python train.py --n_layer=10 --d_model=256 --n_experts=64 --experts_per_token=2 --d_expert=128 --d_shared_expert=128 --activation="gelu" --moe_layers=[3, 4, 5, 6, 7, 8, 9] --router_score="softmax" --normalize_top_k=true --routed_scale=1.41 --balance_loss=0.00426 --balance_bias=false --router_noise=0.3 --router_bias=true --init_std_router=0.0308 --lr_router=0.000766 --vocab_size=9671 --norm="layernorm" --norm_eps=1e-05 --tie_embeddings=true --optimizer="soap_variant" --lr=0.00385 --beta1=0.95 --beta2=0.99 --grad_clip=2.0 --batch_tokens=65536 --seq_len=512 --train_tokens=339100000 --steps=5175 --dataset="wikipedia_en"
Below are experts of layer 4 (counted from 0) of a mixture-of-experts language model. Rows are named router (the router's row for the expert) and show model dimensions 0-255. Each number is 128 + 32 x the weight over its row's rms, rounded and kept within 0 to 255. Numbers have three digits each.
After each expert's rows: a language model's description of what the expert responds to. This comes from a sample of Wikipedia text that the model never trained on.

# expert 38
router:072065101151137161123074078131129086106086141137111138140139147066124161125176164114123065131138134136180095150083110098191148142114096137195130157121142130206181101170119089123189139088136186147130146128064136143172148084103178083162168115103057126062108153132161154112124105105153069135081089084086150168101144110157136111104107096180075127103142120126084114122148131156130160131136171101193093196130113094145144116141170096102150102139128155157100137065147123068129178117099156139172135131115150127141123145143123096100152211121111156077082099177117105068056152115127171114148142168150075125120099114135153154113175107179103120088100084114105175145137153153141113158099193104133157162201145117131101153118101119127123169129106081142180120101072119084134080073134128
What it handles: Line breaks ending table rows, digits in score and stats cells, and column headers such as Votes, Apps, Pts, GF, ±%.

# expert 43
router:116112129178133078136111111170119147101127095093095162087109158097126136110082114155100127105124172098119161122098117128139153192126087102219150137126129166082169111163174201096089130125110103143148093140098118136137124120128087108149077088088167150149155145093166131107101118123145149090076161155179163070103122137111104133086075073181119120101106130096192126137079101138098178175228125092107140102137147149168118060148091090112105095123135170143130161157140129129184133116158126109153133047162133141120088197157091130106162178156133167121098100073124133146163141167138095125108132138093143081114157064105084165142051112134117129083103191137106109169146193109122134103159140095119193145164117114092163180106079082144114166096126175130085167190097104104109156132123050
What it handles: Opening parentheses and quotation marks after a name or phrase, like Puchelt (piano), "Whatever, plus prefixes un, pre, re, sub.

# expert 24
router:085116108174109101130135117119156135157119160145106167108124182125065098106130148151152150133133075132119092106079148198150140095168165097072181151095084103068128053105216159104165073087176166124153091095119116132057155109111184131123090106092087154125079164113094114139129153160116130150165127122104134099105112118108113151097153103107147136177088107149152116107209142167176098116092207096146075120160137121134137124125081178124132155134157165094131127168128091097083182181122177173173097109129131171113072150090149115041100123135155140113145171097115091158103169116179107150164197091170139115075097111122083110111110109130081076176136109159149145138159196111113172098138136172113126067113163103148100148077166140091118084084151110136137132139151166147147165158111144
What it handles: Temporal and linking words that open a clause, like when, while, after, year, season, and commas after introductory time phrases.

# expert 46
router:139187150129088138087079119116099130040091152124184118112151181104106173073119141176106167117104138090095168115138117123108126117092144167106169078125086126128176168134144118120164125111137116147083112138183173049179139155143159193101141082146150137136135216161147140116149137092201101163148117041113174091142130168142087136157111157175060135104123117102087095092127123127172097102116120128125128172156105100137084108103137107126150089119131031106175069131144136171100112114137142076130112174146122117125159121168141160118159167109083143108183109085155085109122127136156163145156093109172138199108141111115141082142069100147182173147123148128174090069099178128127123142123186216143095104156100157109155087142066105123154117168117101087092153128108102132139176167146145
What it handles: Vowel-consonant pieces right after the capital initial of foreign or uncommon proper names, as in H-ugg-ins, H-unn-icut, N-og-ai, Moz-amb-ique.

# expert 61
router:113122125189128146146129082185153070127044099153084080117189121141104143161144094172056162043110064099088141158165135132109125101153116130154144061166129115115144147101172162101084118101173147091105084121167132097116116129140112105123090063139132113158103163151178076149181099085159115140119169150192134132106168174115130161091141078149127171082112144098088161156071095066088100142165131113116112149118126106077116133114120181083132127081075162157108099124181153122144097080127074101157148096092167166146125136158116117167115139187107159111107141085099105174140143119087105100117107058136096137184184102129182132172133137204143097094139164153173138066110136086098144147135082156093109159075121131105104141122140138144159131149194172148171117107134116142145160124185104
What it handles: Dashes, slashes, dots and hyphens between numbers in year ranges, dates and units, like 1956–60, 12/01/2012, μg/day, 3.6.

# expert 8
router:106106065151161147129096113119102104149100128148127105101088133085150088136111079064130122104123118116173192097139146094141113145169154135144081128078075181127090147134128104101115101071119085164137120172088162104144107118108133131137123109122094113129138130142145139153193148092088139155140137110096167122147171079142105109120100107128086079112108185164137047062123221084157133092150135118167070147170159151121071144096170179193090137110205150163150133182126185151131129124097087125149128138123148136131161125062127122118171145168072150077089150150116099086167120127198137111093143087167173151120099152134163153101190116195185149105104161153165131157087131144112099138104090106150151066105154072101106165187114162101105099136182168162125150193142143077099075143130092
What it handles: Standalone space tokens before digits, mostly in dates after month names (March 23) and in table cells after pipes.

# expert 12
router:117090107084133110110091109112063102134135159146146159097143148147071154116106117088147121060167111158126142083155077121083154094161172068134129086107120171123088103109099093114108148088156132112169178207184109117110073137148121114128071109082091076170068140163087144107106106158135151076164204161120098139095115188130112105110111185109188160117087140180105136143111147117127111131116176129123135060114140115101107137153180124150125138174085180092141064134166131132116125165150151199061131098172149192155130122177093128101121167106090113103206139158115146169127142105163072119133103102205120160124154096140172091199147095107133124168137130155136102132135175115122105142203102098093147109184130145131146127084100171105080114127121128133157094093123179132072090145102084
What it handles: Commas after a noun phrase, list item or date number, before and, which or who, as in November 7, 2016.

# expert 59
router:109087155112107113104184121127128118168182125163131134109148148134174113124091111145118150205123127159105090126075185221155108158183187110188109216102072137142113127088164152126138179158139150106103085168105096132090131122079103100136113134074147165135117140112144064063119172166111164177047113117167063121195130130141085136134163076155173158125157149115139113118121169129099130134177174079112096095104143162168062128118130143144111183165105107152094145129098076134085119113140151112065112109104145136119142104153159096142100104176145112150198156067156079101156123141171148132159086063139090072149125103051075118135114138151087106157170087173121118147153165090144078098122124100167116152152114085112139147118119109138118058153123179129148163142143160099118098145147142
What it handles: Connective and discourse words like that, also, which, who, this, later, and -ly adverb endings such as nearly, explicitly.

# expert 27
router:142109179125064132153091165120164117137061076130154139128154125065067123136153166181112176125117161087152141099123096121110102121169122081096093144158119131047112167139125125125178125149164120166095125052154096137129122134161169177141129147046072058138142126132135111065115081154124159169146118085107156127198112159120145109134178135093150116155158147177131122142136088088063173099105186100155088110143109127124170109128079149145057055162113132125127089086070149175120120112139159097102176121092155167137142135162154181170140103116092085169159133094132155095133147106183112104102147156152110124146168103183135128079101099099201120145170073087115073186123100124172122125115097158161112136132150064120158166164120138099152125132159075076126094124173155158144127169182121
What it handles: Final pieces of non-English personal and place names, such as Yamada, Khawaja, Yugoslavia, Dinamo, Ricardo.

# expert 44
router:103117189079151151141069189111149127126125132100158145114083093116067125088121148125080156138171181154129186116084121121136132149146138124103104113109142176116119161089052166149099075151202071178183145102062123135132124192101096087091153120097132160169124063101087117145078136155142151133128114097105121136097200150175126056095148164072117068181114147101194128136119116182164138163113099212139045134103130164137132069164137126098154105172152134115107143125162062138163206137156117184097114124116126107129083114158143152104155102115108148107125107171108162172179104145123152089181167175110087158161100105088125149091128150127148095181149121149147143117107117136148122134151070051121102168108129117146147166146190121124127101168148111130111116113136099139134148084123188
What it handles: Adjectives before nouns after the or a, mainly nationality words (American, British, Indian) and modifiers like former, first, sole, future.

# expert 30
router:110134110087134103075120116152110173098180111123062094122165142091148123122058113123086066153123194129137127098098137100069117116091203152079076127129200180153155152098074127087126071117174049128142158177084148134139104135172141173138119127187115160175098095103068169140115164155070137127112145127061110128116067091113073157118115088162158141111099082084109125123206151146118129148149131144154104130156113195096184146126103207174153122116124154126121124144174087089184160132114079087183106120172138111080092180028170102172113172150117104117138150142116130116104092121100160107155090102157095143110128154115150102196147072105147105097101154130123110130108151143143151127149145161111116119089164150126125130138107168136171123094131180092134125090146151146102128084110090
What it handles: Prepositions as, with, by, for, at, against, including, often after a verb or such/well, as in debut with the team.

# expert 54
router:121043051114093185127165140118163161130082136102063102132141154140137194114084156113092178095083116124168118148093096143097082063110093149126171121171146121064145159146111046157145134121145129145057160126150121077181192147114169088181165135090108119190172112146114137115087135084121100119147189114169079158147122135157120147090165143102147077157132107184090135127125193143125158124099134149126125087137113134114113134140165121108100091104138113123135124106122142113178111100089168178128112127111108109150179115084167157146130089108144113139065128147112150114133138165140111094192140164090117189097127084153098123141129120091189156174112141116161140128122126099150114132113145117175087197188168011147105089132125138118137153157123092105061113074105148202163125159146161
What it handles: Word pieces inside or ending proper names and compounds, such as Min-k-owski, William-son, Haw-k-shaw, Dead-star, Blue-book.

# expert 56
router:138106177069107144165125140101144115133116107188190113193192173120078054130112109151141109119088120145086091124120197099139142108122105181083174131148104127107112192139174131073168169131143113093142117125097128175120117177106107134131128156108184082119138116165114105116161127098098183127095092153098120105091159144147184139127142133120134098141135087139119131093154168095125184133189134186143062152090083150180133079137156095141104146131191099152140062179120130124096116151063121158133129172116139129157102088123099187170168144122122093141174135118117139164092142128131122117187073124053096166082127116148120131053114069075184149055150116137188117075107103147152100093161112139140098155072127089100116152089160108130158086147167095128124146081099158128102184072174123
What it handles: Ending pieces completing split words, such as -ed, -ing, -inal, -ular, -ary, as in Injured, bordered, Ordinario, Informal.

# expert 35
router:080169160128121151085172132153137112136063098125156113150138062105137123107096125086145140114080162103175149113128094125127096198059087130129128165099113149167087127097180178153105127167127143150152112095104090121125117092122135087107120089178073110035139150068118141139166125105126161146120125135168132073202127121143121114116097164110131184113147143154137125145109118132066116121058112121119181126182121124155126154149105124147112120200089108163134175128165103113175070136103132082165110100168134101063202140184165148128122123156167135108131110163161102118123096111099167138129086148090172071201158144053114203137165095122183164181089144124097165111115152084123172168106190123154140132167082156112195097147124145122032133104147189132110162111129165123140120127118128
What it handles: Word-initial stems beginning verbs and nouns, such as con, re, comp, fl, dec, inter, typically after the, to, and.

# expert 25
router:112087101150112129129157145130153138149086125066114132120147106157071118139129181137194142143120119144121130114175119075103182163115113141146091160109103130137081167137126122115186084090118083124150153185134120101127148119118129150186160166107117126065125138086102135144136175067156174091135145157071057167156176098110117173070129108114158099092114183117117114137110107136126122133101126142107107169101091110057112193156178124150198119176087189082142156124161149146123149035148101106116151088124176086153139189093143117138087103119112145127106137046067092102155171116062126085108095107195119169160134098165173097147165175145101155094120135123076184178138140106108132105145128080135185132087150169119076120178147098121177127129100137056162110118183120171103142133151171
What it handles: Spaces, colons and codes starting cells in sports tables and career lists, like 2010–2011:, ITA, USA, numbers after pipes.

# expert 31
router:091097105116110125102139172113125074192134178147126089119112131159099136131142161147133100085148137074101125095099186119112091102084104135120102165157153121122142111137153160095166094160086110130120156136099129134171118130207077095029118167097141120138126145105170146085147084181160089132145175164128073150094164064146168108136102145137131088065112132087132130119156132126082131126155136169157120100109152113143132182244090132109095125172133124094132130114106132145172152106120147109129175137133067177044170136132158130154167112133116170104128153057179077106050105156167094153095127105132135135162126124121137132136127098119061138136155164099118181116158173116166181100057136164141125148113186161087139058145076133168109143138144191103077174159129167088169065136116147
What it handles: Middle and starting syllables of European given names and foreign words, like Che(khov), A(res), Ø(resund), Marc, Jean, Charl(eston).

# expert 33
router:158157138174073131107145140142172094060173152157089137124111102104128084186147145131106123104146140169162201165121084107092115117162160106118159141117123163081108119178152127116080190099079181153093098132057141104153077075106099147110139178115137170148142088181167135133080166133158153085102133138101144154120159130090129146119135072115071115108157173093117131101132095109166123162106088176100114161174143107054113166120112199130061120082097140148128129079105091155123144097117197139126167125167135160158133069183144093188112136169068168134107116135129176125097141178130135132104163128176102172072117124195148120171151099117154134144125104121028075161103098106127102156152132126105129080161161158118119147112136070100161178077093151175134121120126150169106125144097193
What it handles: Lone space-prefixed capital letters starting foreign or unusual names and acronyms, often in tables, as in Kanturk, Lecq, TOW, VFL.

# expert 41
router:126153175140114161151157166163102091078157167149103073099075070153136181155113116146185115111131148095098088152159177144102162124096127162130127197104127122158154110132116166179136143163096051129138100182124095119122101115156168118149059127136134107108132134133121170149153145178154138096098089126142168129138119167129111112113090120082127190134181082186099173103162175084111090120161087132139170132092179120115153100181146086141126131173154175176115146090085141060081086079196080170139153134098115121115120115133126122115073124108171156120110060152136131110064133183113159163142135086124161090122110185130131111134094169117072153088096164117062158090129127133091096110082147112138101123143097143129104157139085170105105093077113095150088183100052161052113153102193113
What it handles: Early word pieces like qu, cl, Gu, Mar, ag, cred, proced inside names and Latinate words, e.g. Recon-qu-ista, Pro-cl-amation.

# expert 40
router:177149118158147140180100181111145157076120104145117162150198104146073089143118157161171129117075157139116103088177092170122104109145111057135161114083080086119138132106094147112124122165070100104088145144189076160098172126114129121145116211091134079115181128091085088117149095106085151160136153157135168117171122163138127133099176124122145121184132125151113153190116026110143137061144165130194126156112147117101078169202144152117130136121084131113161090089076154138024120094095123110154150162061151132163145161140125111168184179097143114151191134122151095097182157116132111147120106117115082138160126108144131076157068137166122136141091102112156169146165138104105141161129121158160081133102157119084112187142108175107099151158156155113148102170181070152136113110134124
What it handles: Final digits of numbers and years in tables and references, unit words like km, kg, cm, and Thai or Cyrillic characters.

# expert 13
router:088104125074148132157138128195121141066144094123131127196117196099137138113146126137096135113130117168143136104076180141125156098130145102170133208148115176147138158147108129185128107116179095085063130128129122064158161085127082084100148143137109148125150162125106116140165185180077096171136067142090108141089179138097165117098154130071130175159203085116177133083113119172178122118114147128156085089148111091117068182108112099118163166099119143180097155158158144109098120110104065107156158111125143121124091129117124061098133156138082128195094081145105123080150145159136154118087090207148187084129146092180126093109143156127088114175129084111138128132064182144155159185163108137107176117159148091078122058116184131142117120117070071116154140139099100120114123142083139
What it handles: Single digits inside numbers in tables and statistics, especially after a decimal point, like 7.78, 50.80%, 23.3, coordinates and money amounts.

# expert 14
router:185159158207076081141147118071119095175125179151100124118083110141100125123132105122155113189058171158148135104132136167116154148146136146102112162140138087145092123109161116095170146112146084176099145078114144105127133139142184143139064120112137116139145150122167117141105143114135137134129156075159180179122124076175154091131112131189092076146083109095107099119181164122208163143149143128146120145080123117078173101116119083160101142139095110115190084097145194104091094146082084184106119150164136081110115141186048094138164152158079146114134130119118169122104160122152124154165109161159176125122189195122136167105103121124111144102115177094106122108104081081163153090131121089129096129104144123101103133187157121043114134102066151100120105219136157059194090164141138
What it handles: Inner syllables of non-English proper names, especially Arabic, Slavic and Spanish ones, such as Am-ir, Krasnod-ar, Breteu-il, Pal-ikorova.

# expert 5
router:155125094143152095127116156146134072176123149175200147122048105058152076124130081109118132107122157160100118139167117154149128152120110133097183104128144129109149158064123158171124117122113157117109093113120116108163095120038116079104158124125187131150142079180140132113159150084101101099166105159130179085158215176143117171074081183159136127140089094156078184141144098171163137090140133187100111089100121124090096141151068125153115094065073105183170096078113120107169145121118124160028153166139071084154115090180087124140134103147159128155112123103123159154143085092083107115102089174135079175130084119094130147147191123188128094120146146115116152103085104148136141154109116128129131122155076146122147151190121153166152183196112151156136120089083141159090139160111140
What it handles: Short consonant pieces inside words, mostly th, st, z, ch, fl, as in co-au-th-ors, ber-th-s, wor-st, ordinal -th endings.

# expert 21
router:147083144148125098138150116092096129158191137189058192106127104175165118119097123155145128150121158106161113160137104125166108093121130102135123126122138161127103090094135151137101140176109169174181179051066159103104143100112126164158153108110127120175186132191181103137139096136077079130137136105068130128122128189063150148094130114159155145095152143176236067102150183117108163137090098094157104110137124105149073150061116115177157099084187149129133157093098149129146117158134141099156166119074084116175136075138126094126154144068131083129151194064133119112107154130126162062096146172141076108122159107109175129141121145113127098065169117146082095187162123072152058175147116140105156179101127121168127082108109108172094123128139154092119143128114153099156093170136092
What it handles: Pipe separators in sports, election and weather table headers and rows, such as Rank | Name | Score, alongside Votes, gain and hold.

# expert 53
router:160128152104150121160073114151146091117174160158120153169140131166148113175108125135143078052057124151105092151110125158099150111186176113127163198151133080120137177110132045162124135086115151078112166186122104121133152135159147148128162106141149106110114159144051082081066150141112087169111083122130087097102117102076121105094118169091163165120108105103184183127133099146133178130152106098131071165135182128114209143160082088122103175136108116166185097138078149119124111135120189077175160126154147147122108104123112118159136121111107121160202132147140180096138100192125165135108090159112097111132130149137138096125079071170107082115101066118104142126101128181090116168143131108143150127105133054103157125199174136172140166073127104045135114094095160124148147179099155
What it handles: Individual digits continuing multi-digit numbers in tables, scores, times and counts, plus million, billion, closing parentheses.

# expert 7
router:188142122183222077135103135104071096187144135093163113106148090132168103099176088158126094114211175117144144151153121159134129128137113089167111130140139132176145078108128122168095124128123163107178080112145125097121095061084113076128121090155118122135135133116118136128180079076151154151136170134144158131151090131077153136155144134075119114112154194155123077132122066092161166146140148075151108132155112161164125063124087077137112126167078091180167142141128127092162058112141124149111146153167078094103155109131158082099093109080151166138113105210147117192139172076118085152190165164116154103145072146138134083134105124128098138103117154112113157144144116166086086143117132112137128111118077145216100191151138130082111076117091161194152119136147151065132110181090159
What it handles: First pieces of lowercase words split into parts, often consonant clusters after a or the, like sl(ender), bl(owout), t(exts), deb(ate).

# expert 62
router:166117134113170138091094098173156104061128108079073082083146168078120167092149095059154096156135118159130104164152175082105134099063112076121104125196156136131111124106093168145124118134099114175117129120099170138156078181147118158185110165136104092104133172093146143138100112124080106081088164138143079096160116112121178149121104128151169151154197160142091105154143092140105083110152147135181172096153042102094167150174096094154112103134128120140050162144159134047171126149172107136166143161067142120174098161120132088139124194134155167107137090142211110150127158175150158137157181181102082130070124084119187182164151134138154142111132106106137144125071106126132164086069138146115114128167155155105123117152104076106156166178098134137149113175119125183138137109111117
What it handles: Single letters or short opening pieces starting a word after a hyphen, parenthesis or quote, such as vice-president, (shared, "Video.

# expert 18
router:113109102108145126162165090066110136149115090141079160130133089094136136136194132165129137125162102130133163153128145128139140099060171061160109144086167146130167119139122127065129103146119126063160143133182139124138150090148141140150113135059134135134137167079094136142111115110129138099106102132093129109100084145137140151115080093168162079100135114127163113128098123106126138133143126071074109173169135166137151112063067139134134117109109136080104175154145159143151121124135074157135174094105177171112140147072062139135120107159184095181060164124108175184120162112075101196106107135070192107098116117175174104130085130107180062073141143131142077184119096077119136140180091119119181106138202183155125154118127205118117154156169173190163135028172145134116142084141127
What it handles: Colons, semicolons and spaced dashes in lists, tables and credits, like World War I: or Challenge Cup: or ; between names.

# expert 4
router:109159085112210123118187090089111157102139128167087134110120174141108109152156124138104105100167136100144109129117127176193168115135100083097105099179115089169135068180119096108062182097118172096109112123058150153158129155117123088111166137187107081159143125120160120099060110097112131131145155082132153101198123123083089140125081131085128113136154130134199128097098141038129157141182156127100150123124126157113086180122116170117152140082156164144114109139139100135148129097180061140131167109153190061181132185119182039116112088178125166153166132118126156134125130098113130114153137133121101160140162122105135118094098122143084150068160148071132086087143128117095087103074063070155130104111131111139182099138155125118143099143126072105177138094178181144166060158103123
What it handles: The word to, plus into, under, through and above, after verbs or nouns, as in named to, continue to, in response to.

# expert 37
router:146172171100143161126074173177155111104123120102124108086080098112155120116136099131125133205114157157130200179169180075115166115140166158122107164189139104100109129106108130070071124123078163095136158140117108080148160144146114140091175085171131128109150104116122097098073079117153103114089118136094161117121094100172086098147118140064119084202158158122143144114145156145183130122166113132141105104134178116120146065165088198125063096132146125145096151178171152178092097137163196215068065120116114119101096131091087086124158177093201128120140085124175072088132148137116091134155104093170165100105117159147129141122117126158173158187122097146159142118130084155127114120138098111098136177076167113097080146130162084141207161141134096117123166113096106122159144169153097
What it handles: Inner digits of four-digit years in tables, careers and dates, mostly the zero in 2002, 2009, 2012, 2020.

# expert 45
router:127133142097155151079099194105092161105114136136099100168071153133159088102106197095153092100145131109117149164110087151126169137150148154109123125115134070135193134117148149101104150112140176131145079124128147099075106089101136163153129173180109094119099145115146182198101111105149123091082131124189075130131127105129194166172124096090116110125181102152101173200169133097071094141118110128123135127172137123164140122089069089145151104110171157106128121136154132127079175126137142095050089123179122152170165092110138124153103116168104139092170167165160144144072105138120168163177190151159128122097136114144149112129161138151208059107111134141078076129097057158112127146107103175055145071118137172113163134184099146157137113105108137130161114103084128176133118193052048
What it handles: Dashes and line breaks at the start of list or infobox lines, such as Population, Binomial name, Superfamily entries, and first letters of paragraphs.

# expert 57
router:088122167081086170085204172095146191124113094114099143132110155159045167148187157169172124116110165092156061104131114108081076142100192147138102084148133146144100130154151143131163135110142119155162085100129144128156161102178095157108120165114080133170176178140117122122162075172111118195135141114144123199146126092147079074196152147158142074093127164102054109088116134111179083158093110141107070153085148130127150108107154111112133130130137102079138085109160108183145115125128100092152115082107101149163146114146102138094118106154041177137120156100159141096134077109125090073069171117180112185179127099152140084104134127112175145148181076083157163140130112118161148107091094158080126115140179104173155112101124135076164099089141161117149119122134103099138129145130199
What it handles: First names and name starts such as John, George, Matthew, Ed-monton, plus New in New York.

# expert 2
router:163139110159131195177111110079138096137106145155083143110134153167146109168078124149160132135204119210128153162120095128070130124133068140092144147130231147064093084131052076123098086079118152152090179147100148106104114105090103191135130098127117126118154110090138102114115145075138120115092136140098153096118096170067156139186132150140134140078095086145141104111118132089102082151113137155083113131099096133137111148126096174147152111133146102141114150160163088136136157118084159085170121103144151149153082150138080124137137156126134144121104190095127129175094158122124103055131141168195102057115136083102133186180140133157128116069164126088164093148140138163199164195106105136104127164214098162115151142172162167141139121145119135133178093139129121112219186170109124
What it handles: Hyphens inside compound words and names (made-for-TV, head-to-head, reddish-brown), plus auxiliaries had, has, have, having before participles.

# expert 29
router:122152101143142129124146132099113164141166166132108119178095067180134057069112124126153131144137093091073076156124141128131141090134125102126197159129099089147078215126129159117095148159146129114124140166152074132077074117158117119143100093143174082155097055155176135119127173116067128104079161105130143110098107160139170094101132183108140117156093133142143142150067191121096166111128137150110142175080178175142061118113195158112147106151165089124088165145069115116092155125085164160119100214123097155106112160091110170118156105155156102142161169167125116078134082173136063135170116164075106105141082073113059120128170130158130139146129120155071132165122157090117146129088107127146114149119172151171126206179162112086114099140188090121084111149152159158186120118093129
What it handles: Final pieces completing nouns or years, such as princip-le, produc-er, 198-4, plus role nouns like film, album, daughter, title.

# expert 58
router:142100142101118115110085155147113131178113147119180089139126193102111182108157149126122122079134128123121104196147071169161097116141146092107203120139093138150113156115114120171104168119093168184166098165193157172101151157135146129176111169105104150128190125126160104133128080114201090133135135167097150148128158154157125136124163189095166092208134108104133091060095142136088092174120114156167131119113091154117172109129118058098157167096135134106095145098067118132133079138127117106164132100105089086179108120088075116139133083044157098091128049123140162140157118099075168177161163191150142131117114181172148149104066180129119151138088096079142171130122173149120145106192134152119136131142083134130110159084095105156140114156101150067134129181098149122101123062207113
What it handles: Nouns naming the kind of thing in titles, infobox fields or descriptions, such as race, football, station, Church, chart, plus quotation marks.

# expert 11
router:134090149143141102144143094130108159152151138139100170177134075170140106084137165150135108178155100099152087115142108136097144150170099088060165187105146202069105135149154157147133148111169141100111126076147150155158153125178166156070142087103144136127170142147106173130129153097089099146135117127128129135169139183073129166118123118160062092134131105145125078159228096139124109094118171146118147093124106165180106119165080103142124136102091160115112103173167126150149089140093079135143120158144176164116096099059131119101188126198079128158094102160079125151191091088137059099116162065099138063099148103104088128176110183141062170108136082164173134108125183180097138084140085110145140117103118163121103189130151156108068091112162143151193142092126102088176117118098130
What it handles: Periods and other end punctuation closing sentences, often after numbers or names, such as ")." ".\"" "?" "...", plus decimal points.

# expert 32
router:166110119100132102124137131117155158142127117067132118154175142172127107153138122130128172143124127142123068165103138097149073096162111101140205129073133050134120134176110118149144070137148166065102182144098112138158132086129136107118106087168086213106153063132062163157119122125086157119172135114167136084174107157177082149120155147108149151199060141126094172121073098154085139086083125126101119067160163100154069151049144121189167173150157159199097107128068096136113115128146145123127110127183129107132130136068176198156133121144146079120128096100104160058117169094147167088127182130118127121168127140162079073086152162074111159184141139125143156129172173139152130129134182153111174154151102108151101099130104151142135124170132074119111139106072081172143125116150117
What it handles: Plural suffixes and plural nouns such as -s, -ions, -ers, people, members, frequently in section headings like ==Teams==, ==Achievements==.

# expert 1
router:119180160190142140078120076083168146145179190122091132133195139113116157164130141178138117120172144147126138088057143176098106162141070101109125073167206131164146142099135129171162187156156079070092156043147111178152150108166120113098090101085123107116177095169164118115063130124112136112115119164114153106153131152156122114138104081111090139138094183119144184142160228092106181152116104164131132124077110116135055088144126163088160101130109084141105145093073133149101095152105131107109133127068120097110122116152122139181158107216124115126139113063084136196154173082137117124118094179125162089140159108115104139114070116108164159106146094119137106088159166126138129168130179100149177112110102094131079122164126080171122147135166142141145120106182126128090156178108120
What it handles: Apostrophes before possessive s and final word pieces of names and words, like Society's, bantam, Zabelinskaya, Pizzicato.

# expert 19
router:169145041172112120069124149094145078101124131119102076145109141158170156136085080150140115131168111132120097074165102149119061094130142148139067125079140178171133074132128077097077177074123133191123115122097177131154082086194135108139136151143147143165082130173184111128184139074167162124096096129123137190131158091108166108124144154125129115084150127120094092099166144131116109138173120136174142081133086132066162095162116115153127114128093188140137107090159140147163057052143147153117164174173081102092116140126128098129087107099158160099101172180153141110096144195163155154156161099179071162161101187131150108142136126136147132111168091130075140138134074100130162194058092115174100145120123113132095168175128124109171115072094140109086163104131159110102129141087093
What it handles: First pieces of capitalized surnames and place names, often after by, de or von, like Br(iggs), R(achevtsi), Col(uber), plus by in Preceded by.

# expert 36
router:163205128076164098116137078120177157148164142161100119170142164103167105143123070093126132111138160146098116075094138101151109168172172154106116077162121147159153113159078128138090169144108153149188156159083120132094127101122133091144129124089133086124140067144172174136175164144137096140107143141113110134105206116114088134153079129089079088101114097163119096099144157076184102176183098153139126177170103100104147085087140195110148159084154087130119084113174092130103156182079148147091132124203175134155116103184133097113135146158119127151140121077084143159140184109121088142106084150099146154152139089076058128092110152139169028156117125211122155162147083111161089083137105111128151095130113160096092119129149044115132148134077068101121118084117092127156112131129111
What it handles: The word of after a head noun, as in part of, one of, Government of, governor of; sometimes among, for, about.

# expert 9
router:179154164125192120163115129097085129127146163121117130133114092175147114074168109139125139058108094150069147124107122133119127210129098128110068142171153124153153130125119090146135087099081097062094130129155148164190113190128175173116149159135122153133143078086156147142094147097099139138125183149161216091178117114162134129071092158142103096184106188147095118102170091156080164158099148146124096123145104088049110141126135142070153132161159184151125141140143105099196175168182103114131125147094082202113122093183099143175141160088132062103126125161112125079127098089183164089130113092140129066140126084139152145177053132118126148116107111121170157094133077142136141066133132155121153156164081135157120130101108120082187112145074086138138136180108125119139165074128158
What it handles: Middle pieces of split English words before suffixes like ed, ion, ing, such as ass-ess-ment, Dep-art-ures, ped-est-rians.

# expert 60
router:131135096136135077128167099106163148131088136157155162137132091144155114121143165097106057148146164138153146115097160083117133078137124053104114118154176174112089135139107099080122165128166147155146135142063082144089112133094072135100110134187158170177110161121095103127144157158150125153134137144116067080162156161184176088160191101169132131120150136178125113154100180101091125158166149160078106075141131104134136197126187086123140091121073166160099077110098136123131175154155147103171123100208147098107121049170190124094084116081112141118121072190102170149102085131171090156091135106148115103130132132128086133146153093152084130123089144156159130173138101149127107180195174071113185148151119151110161115105136065130081092181143143146152081103110162089082116110065172
What it handles: Articles and quantifiers opening a noun phrase after a verb or preposition, like a, an, the, one, some, any, each.

# expert 10
router:107174061141109114093160111132111125068188119110089135055103110125123148168178050128131152134082098171125097129103061104118070129106171133154153115150131085093113086151153107129129061106119106142055130160135096085133139136106173145130173104182122086129051119136133114135124139142131162091137066125137116168107139107092090105191152170150129152162133091132109138152093135087129062089131182165135183121153135116158096120079148206147170125113148121130144143114182154124169168184170083127141127194156103100092133114128126159061139123091175134101090144108134130080130100159185135137081109117157182148112124185078104126143186157114056140134105150160147167100108159179102108125108175131156106135177074178123120112172130135138126169072077142174075150107099148108161169194112155
What it handles: Short letter pieces inside common or scientific words, right after the first letter or two, as in r-is-en, pr-is-ons, cl-ar-inet, d-os-age.

# expert 48
router:182143128142122118114112108193094130132156135153147140154161107193091109097120140188195155111153125129144166104113163116166102100182105139114122061137112130152126115088116188072162160130091114141099109087165173130117154117110137157146159153090113149161162193140122051092070151129142116176117125108205117089094104090112068142111168068113189149097076130124101129138137121146126116201151095105108164102120107153125133089138080179131142117090158154105067099120143135117141141168141166133170114133115080162129113139119150095107159075097113125167096108178056148112137123118072121112130130127089032167076127092085141137065188109146129208138127119136144153091129169097136110107077150089069135136123171105144093152123108079169080122158141138129174156196100066079093056163140123
What it handles: Pipes opening a new table row after a line break, especially election and statistics tables, plus header words like Year, Season.

# expert 55
router:129139172162125111173172092154101114173141140174120093143161086131105128141158054141171148137133166172118154103151164159118174156133134154156116171147201090103126085143120140098131127126115099128070094124090108140075087141083090155176100111094087123158101179120079110160125142144132108125066164144096123157133106173108116153158186083121153100111145081136178137101093057087088161145187081162095192143119085203110201159089154158202168137095114119145101179128159101172091137168089090118055148087108119134113105119114144124135133157147146063135110113090124125189175100189116147148105166142141154160109109174096084094083147168154158131106148155128054114073149146138100130147074095082087131114157121157122094126114075127163162111099093068099147163106099130113135095176159170
What it handles: Mainly and, also or, but, &, then, joining list items, years or clauses, like 1811 and 1818, and then.

# expert 20
router:113136111147095091140120094172100149103158148154178150087105091097153113106169113065141082141167081143096149067168129142185108136127112090097126068148103127137136098113167111077121075180186190146133098111118143135131106154145153187054153175162166098132095162145130185120170165141081147160166013144177139141076170107108154203131088116156160149104101106147076153103152152140128102134128127120132180122116145149079143125122121157135142161166146131092125159153153091143090144147173125138081106076140125127085143165173135137128114158145126058184090153106132119106137112120192112067134177060112163100120135089081048136091124146079062121100133118191127126117140084133155115111110145112142158077106122054134166053147110149093106156107159098197129143158149112097110118102127110
What it handles: Prepositions in, on, from, during, since, until, usually opening a time or place phrase such as in 1963, since 1972, In 1970.

# expert 51
router:036140157127114099124078105121135164120128107120150113162110111136165091135126150109092110177184163136123146156123175125136150103089123107159090102089117165149117158084130101117143167127118110156134161105100127178086150166065063120093175101088145140123131097127074137146163147145090053133136141126139129172091157107189105131108185134159102161108158178072154153148129125182103117154186136164158128195164107134146080148099140098117137186148144053127113134124118073171058120119128087047156121096103173132097081096125112112159107122132179090149169095108139109062107166099109200090150119153047125102123039100109150172170098173120181106142091140162133153092130117124104134120184159150176090135149094063150145132099186085149074156159118125166141157119125153121158157064124112
What it handles: Common adjectives after a, the or is, such as more, new, less, natural, plus the -ing suffix in Awarding, testing, surveying.